Below are experts of layer 5 (counted from 0) of a mixture-of-experts language model. Rows are named router (the router's row for the expert), down (a neuron's output weights, with its number) and show model dimensions 0-159. Each number is 50 + 15 x the weight over its row's rms, rounded and kept within 0 to 99.
After each expert's rows: "raises" lists some tokens whose logits its average output raises strongly, later layers aside. This comes from a sample of Wikipedia text that the model never trained on.

# expert 31
router:32 29 18 35 22 09 78 49 50 45 55 40 22 72 26 52 31 27 80 50 58 51 76 48 48 19 24 28 37 44 25 54 67 40 57 61 21 48 46 29 48 41 34 36 39 32 70 22 48 70 43 63 47 69 49 53 70 34 23 60 23 80 51 29 48 59 56 57 29 49 59 59 31 62 40 58 56 50 42 55 40 46 55 32 44 76 58 69 22 34 65 29 46 33 31 57 37 62 54 36 37 62 61 30 40 38 55 49 36 38 35 53 43 39 42 43 46 75 38 53 38 78 43 51 36 37 70 67 34 62 44 72 57 39 41 48 54 54 52 61 56 47 59 59 65 52 32 51 41 53 36 22 57 57 46 37 63 58 50 41
down0:39 36 67 36 51 29 62 63 46 56 54 48 33 48 73 73 34 73 54 40 50 48 64 61 68 69 72 32 47 56 57 25 57 20 39 45 27 78 68 50 32 60 66 38 42 57 49 39 47 62 51 56 16 41 36 55 43 68 28 24 58 35 67 22 41 44 85 45 33 30 23 54 48 62 45 37 67 39 47 21 48 55 67 27 40 63 27 47 37 27 63 75 30 41 76 49 65 44 51 42 42 56 48 42 41 31 64 36 52 30 71 54 53 59 28 49 38 47 43 76 48 33 39 43 37 88 59 19 49 76 71 40 61 57 48 43 52 67 73 65 22 64 44 45 49 50 52 38 43 85 38 59 53 37 57 55 56 46 44 38
raises: " %", " Seat", " size"

# expert 5
router:59 62 36 50 71 21 83 57 58 67 28 62 42 73 20 52 32 42 52 67 46 21 69 41 51 08 51 34 44 40 33 43 55 39 30 78 39 48 54 56 39 27 16 59 28 43 44 51 48 55 42 64 62 31 61 36 66 60 30 67 51 60 58 26 48 58 37 41 50 80 67 34 33 71 42 53 64 48 42 30 36 56 37 40 13 74 69 43 29 63 54 53 38 24 20 59 25 37 49 47 54 55 39 30 54 45 35 64 52 56 49 45 45 65 40 48 40 32 27 37 30 50 37 56 79 19 50 39 32 67 47 48 55 61 53 47 49 56 31 71 60 24 60 53 40 38 32 58 39 45 56 24 65 44 54 40 62 42 55 31
down0:91 54 32 49 62 64 29 47 63 43 63 32 55 46 46 56 51 47 33 42 42 64 43 28 52 46 35 58 46 66 56 30 39 71 25 63 60 60 84 57 34 62 54 31 58 64 59 57 57 43 58 57 57 44 64 18 39 46 52 40 48 23 32 69 79 54 53 56 26 32 48 41 60 53 67 49 77 68 88 66 49 51 47 50 67 57 64 53 50 62 40 50 57 83 64 37 34 50 84 37 51 23 46 43 48 78 61 43 51 40 63 77 37 43 68 83 55 50 53 30 51 61 43 37 43 51 49 38 59 57 56 37 49 78 29 58 50 46 84 15 05 45 39 40 47 53 71 36 66 26 43 69 48 45 50 47 73 42 40 47
raises: "ities", "ilities", " communities"

# expert 27
router:31 64 28 50 55 50 51 58 40 53 50 53 25 53 47 44 47 40 54 73 61 38 51 77 57 50 69 38 64 33 63 59 72 61 67 55 42 57 55 51 44 54 28 33 36 57 53 51 18 26 67 75 74 36 63 49 59 55 35 54 45 49 42 32 77 48 57 53 34 38 62 66 83 60 57 61 49 53 65 46 37 41 58 39 35 75 29 33 29 21 73 32 51 30 34 57 51 46 63 60 72 54 41 26 45 38 36 66 48 63 50 44 57 47 54 43 50 18 56 66 62 80 55 23 52 40 73 25 45 53 88 53 68 45 33 37 35 73 42 51 45 40 73 68 18 35 54 39 33 21 59 45 83 50 42 38 74 52 70 79
down0:44 20 49 63 24 00 47 50 42 36 45 74 57 31 51 52 41 57 40 18 56 39 42 60 63 44 14 29 46 53 46 75 34 19 58 80 65 40 56 52 52 69 66 46 37 46 27 56 53 47 57 43 42 71 44 38 42 26 45 46 48 57 56 30 63 73 41 31 09 64 32 45 57 80 46 35 27 51 69 68 68 41 39 50 30 62 59 48 39 66 48 42 29 49 26 48 39 57 57 40 50 24 44 58 80 48 65 34 54 38 60 44 43 31 44 14 28 59 39 38 44 59 71 22 26 54 57 22 57 43 34 53 63 45 47 50 41 53 55 44 51 57 51 35 39 50 18 62 56 49 46 72 39 58 58 47 29 40 40 42
raises: "\",", "\".", ".\"", "s\"", "\"", "\")"

# expert 18
router:22 82 40 45 62 23 44 53 58 81 44 37 47 47 42 26 36 62 47 57 52 63 65 35 46 49 60 61 28 41 67 32 60 44 77 68 65 58 59 48 52 62 22 31 60 53 42 56 52 42 53 50 60 27 34 62 49 36 36 43 64 68 53 45 42 31 43 43 62 61 60 31 68 72 39 50 77 70 71 67 39 58 50 63 68 52 57 35 59 47 52 43 19 56 25 44 37 36 62 83 47 31 53 46 64 29 37 87 55 73 31 28 32 53 35 58 84 16 34 60 37 47 58 26 67 31 40 58 64 54 39 82 41 44 34 64 57 40 39 50 39 24 62 63 61 33 50 44 49 30 58 55 52 68 56 49 84 55 62 69
down0:31 32 40 17 43 23 58 75 51 58 49 55 14 55 76 53 51 35 32 42 46 47 45 36 79 37 42 60 45 69 65 41 47 48 65 42 46 51 60 46 49 15 23 40 67 69 48 76 42 77 31 38 32 51 44 51 63 57 54 44 62 53 25 35 50 36 47 57 52 61 13 30 43 48 57 53 42 41 61 30 63 49 66 31 66 38 39 55 67 92 64 43 21 29 52 56 37 48 30 37 45 47 41 39 38 44 44 45 46 36 54 81 62 47 40 61 78 61 29 73 44 47 48 72 48 66 62 41 39 62 45 48 68 62 38 36 60 43 52 63 54 61 23 61 38 20 44 71 75 91 49 67 57 57 53 45 72 68 40 41
raises: "ere", "er:", "ster", "er.", "ers.", "clus"

# expert 13
router:34 74 36 39 67 52 63 43 38 37 55 42 21 51 33 57 59 38 64 41 50 48 58 40 36 22 58 21 72 16 61 42 44 61 51 54 45 46 54 64 44 34 43 37 46 03 61 31 24 33 39 71 66 42 69 54 74 45 39 65 48 37 58 26 70 39 49 50 41 20 73 57 81 56 49 84 50 60 77 26 40 42 50 40 35 57 52 41 31 52 75 37 68 41 39 69 51 52 62 32 60 46 28 39 33 32 31 64 21 32 56 36 69 45 48 45 49 53 49 68 49 83 49 36 40 27 66 29 37 49 73 72 66 61 51 51 39 71 52 56 46 37 47 67 35 32 36 42 26 44 55 31 56 63 69 39 57 54 63 45
down0:37 50 63 40 66 45 50 66 47 62 41 46 50 75 23 67 51 32 43 54 48 46 44 32 66 64 47 47 18 68 50 23 57 53 13 27 49 72 57 41 38 36 23 26 41 61 66 67 62 45 84 52 73 52 40 59 32 49 55 57 54 53 58 52 75 34 70 43 69 66 33 57 51 43 65 48 36 57 60 43 54 30 65 57 32 31 34 47 62 62 74 31 51 25 50 46 56 56 45 50 54 34 31 21 44 63 64 72 54 28 61 58 57 40 25 45 33 33 33 30 54 18 12 39 57 66 63 75 41 53 39 33 53 13 48 10 44 47 75 48 58 31 56 70 47 34 53 41 67 50 62 61 35 67 54 46 35 61 39 55
raises: "able", "iles", "yl"

# expert 2
router:33 46 30 55 46 43 51 56 79 54 37 68 39 73 70 57 24 41 46 40 61 40 77 57 45 39 31 54 27 27 57 55 55 22 54 67 28 61 62 37 56 51 53 55 50 42 59 57 24 35 63 36 60 58 17 44 74 53 33 63 82 50 64 44 58 46 57 47 58 63 54 28 57 70 47 54 55 74 72 50 53 48 48 58 32 65 37 38 77 51 32 31 31 31 56 40 31 46 44 79 65 32 45 55 73 47 48 65 30 66 40 14 39 43 31 44 42 27 57 31 38 56 76 52 65 27 55 32 58 51 59 43 72 86 44 40 26 51 19 58 59 36 66 53 54 65 64 18 29 44 66 48 30 45 32 65 36 72 48 48
down0:43 25 55 46 90 42 42 56 50 45 45 52 53 41 34 62 36 40 42 71 56 34 60 53 54 36 63 77 46 36 43 29 45 45 46 54 51 60 56 37 46 21 27 58 58 64 54 54 57 49 38 63 69 32 76 33 48 44 57 38 59 48 45 57 81 21 52 39 44 35 65 45 68 63 85 37 70 74 65 52 43 49 57 43 48 70 47 57 66 64 40 67 68 95 67 32 36 62 50 42 36 58 20 37 31 34 38 38 32 59 64 62 59 34 18 64 36 40 69 25 52 41 61 54 40 14 53 90 49 51 80 57 45 27 46 46 45 41 45 60 50 62 25 76 44 33 52 43 60 36 44 52 39 50 42 55 40 50 09 48
raises: "standing", "iven", "wick", "gu", "ten", "bre"

# expert 23
router:42 34 30 51 45 13 57 48 67 54 56 47 51 67 35 69 36 35 85 51 48 44 76 53 41 24 50 45 35 50 45 64 71 27 40 46 37 42 46 50 28 37 31 53 20 18 56 21 58 56 50 86 61 70 35 56 68 41 51 66 45 71 81 22 54 45 49 35 40 74 80 30 45 45 35 63 44 48 51 51 33 42 46 56 29 60 52 71 22 63 46 36 38 14 34 47 42 40 42 62 50 49 49 32 54 50 44 36 54 65 37 29 45 42 30 24 60 36 38 58 54 75 47 47 50 17 48 63 34 68 42 38 52 49 56 47 64 46 51 86 62 37 67 67 36 81 25 53 40 56 58 31 38 50 50 72 43 55 41 49
down11:33 57 55 45 57 52 24 47 23 65 67 24 72 24 60 52 86 08 50 34 55 75 60 35 60 64 34 37 47 47 40 34 58 51 42 61 53 50 82 69 44 73 40 35 66 45 54 67 57 33 63 42 54 51 56 42 25 54 34 55 76 77 43 48 52 68 44 55 84 21 55 70 61 27 33 39 59 53 21 71 46 58 58 63 45 39 57 50 54 50 44 63 42 49 74 27 59 48 48 70 28 34 61 06 54 60 52 38 92 43 33 53 43 48 41 61 45 47 40 31 58 51 73 65 34 59 15 63 43 50 39 41 38 48 39 65 81 47 38 60 54 38 60 27 37 48 67 43 41 63 56 43 58 43 50 63 62 41 52 48
raises: "ounc", "ably", "×"

# expert 4
router:19 37 44 47 42 00 36 25 48 52 35 47 54 65 57 45 42 32 63 44 45 47 76 61 53 45 16 62 51 65 32 55 65 28 48 52 27 38 65 28 36 56 51 48 57 51 86 44 44 76 62 29 21 68 14 70 74 46 29 53 48 66 46 48 61 66 55 35 66 58 45 44 42 73 40 37 35 58 66 33 39 31 34 62 37 68 43 49 39 41 63 52 41 52 54 61 31 65 59 87 67 40 48 29 49 34 62 47 54 83 47 56 67 54 51 33 49 56 37 44 61 66 68 17 66 33 57 68 41 42 51 45 30 56 45 49 48 36 53 53 46 41 59 56 41 59 34 52 52 48 84 31 42 51 42 41 43 52 58 10
down0:49 64 42 77 88 59 41 51 48 24 44 50 49 31 45 48 30 23 33 51 48 36 67 59 13 50 31 68 80 21 36 20 25 45 62 64 55 56 39 36 79 83 49 49 33 47 43 47 54 14 60 69 60 61 73 50 54 61 52 43 25 42 61 41 33 33 16 40 37 26 64 52 81 41 49 44 23 44 51 63 36 67 53 29 63 52 57 57 46 85 53 45 46 59 53 61 44 60 45 50 38 51 82 29 49 43 58 56 52 60 40 46 48 56 36 47 63 41 70 43 61 44 64 36 40 47 59 77 44 33 54 35 55 62 45 68 77 34 42 56 52 37 42 26 61 49 50 50 42 20 54 32 29 38 30 53 52 63 44 61
raises: "light", "ary", "ary,", "day"

# expert 8
router:50 54 30 39 42 27 43 49 57 42 59 43 31 37 31 57 27 26 63 67 61 34 78 55 51 47 55 43 53 40 51 44 71 25 65 49 37 26 44 31 23 44 38 41 32 29 31 50 39 52 58 49 42 54 03 65 75 58 24 45 53 87 64 46 52 44 43 43 66 61 62 32 65 37 49 49 66 69 45 39 47 36 45 41 41 58 47 57 44 67 57 41 32 25 48 40 28 43 37 69 59 43 55 49 65 40 57 53 36 62 33 20 39 31 27 50 48 57 56 43 28 76 64 55 72 00 61 69 54 57 70 49 71 51 50 36 36 43 53 73 59 55 55 63 42 39 44 11 44 41 58 61 20 55 18 67 44 34 52 60
down1:71 54 45 37 23 41 93 37 52 82 32 70 53 85 80 56 33 49 70 18 45 52 52 76 72 44 23 37 34 26 42 63 52 27 34 43 43 51 47 71 54 36 62 35 32 48 44 50 52 80 54 32 44 34 43 56 39 45 47 52 45 48 47 39 44 58 41 59 60 69 37 76 31 39 54 37 49 49 21 54 76 47 56 48 43 34 65 42 31 69 68 41 37 21 55 70 39 59 47 44 63 44 54 68 49 14 37 51 48 47 40 46 49 51 25 27 38 34 56 59 60 43 52 49 65 47 46 23 45 67 46 69 50 56 63 29 77 23 61 35 57 67 65 48 79 57 34 55 44 86 52 44 49 48 27 52 58 34 58 40
raises: "ched", "ful", "play", "craft"

# expert 17
router:36 42 35 50 40 31 66 32 30 40 31 55 40 55 46 40 44 38 83 65 69 42 70 52 38 36 43 41 64 49 35 52 71 53 62 40 38 24 61 22 32 45 41 52 54 22 71 02 56 56 15 72 46 45 44 59 66 43 15 47 53 63 49 26 51 63 61 40 40 60 72 32 42 69 42 21 46 62 62 33 20 31 41 37 36 66 52 53 34 62 73 44 59 23 33 69 36 58 60 55 48 57 55 33 41 49 51 35 44 51 46 60 49 40 57 33 47 69 30 65 52 71 61 20 50 42 70 57 18 51 49 79 70 34 50 65 54 45 62 70 48 41 66 73 51 53 10 55 61 51 56 30 59 50 51 45 50 51 42 26
down0:56 67 66 62 37 53 36 60 35 61 58 49 47 38 26 75 53 29 50 75 58 26 11 47 27 37 63 62 44 67 69 30 46 66 74 73 62 52 47 46 58 37 42 34 77 67 58 51 55 56 55 52 73 75 67 44 42 45 41 64 57 54 72 54 53 66 36 20 61 38 70 51 83 46 48 31 36 53 31 32 79 50 46 50 68 43 59 53 61 46 50 54 56 68 68 42 40 29 48 70 50 63 60 45 78 62 40 31 27 37 43 46 43 54 38 53 67 41 50 28 84 42 55 84 29 76 51 12 43 59 62 31 42 51 32 53 54 59 58 44 42 50 39 49 00 58 65 46 61 37 39 46 54 40 51 47 80 55 48 47
raises: " Pts", "intend", "ican"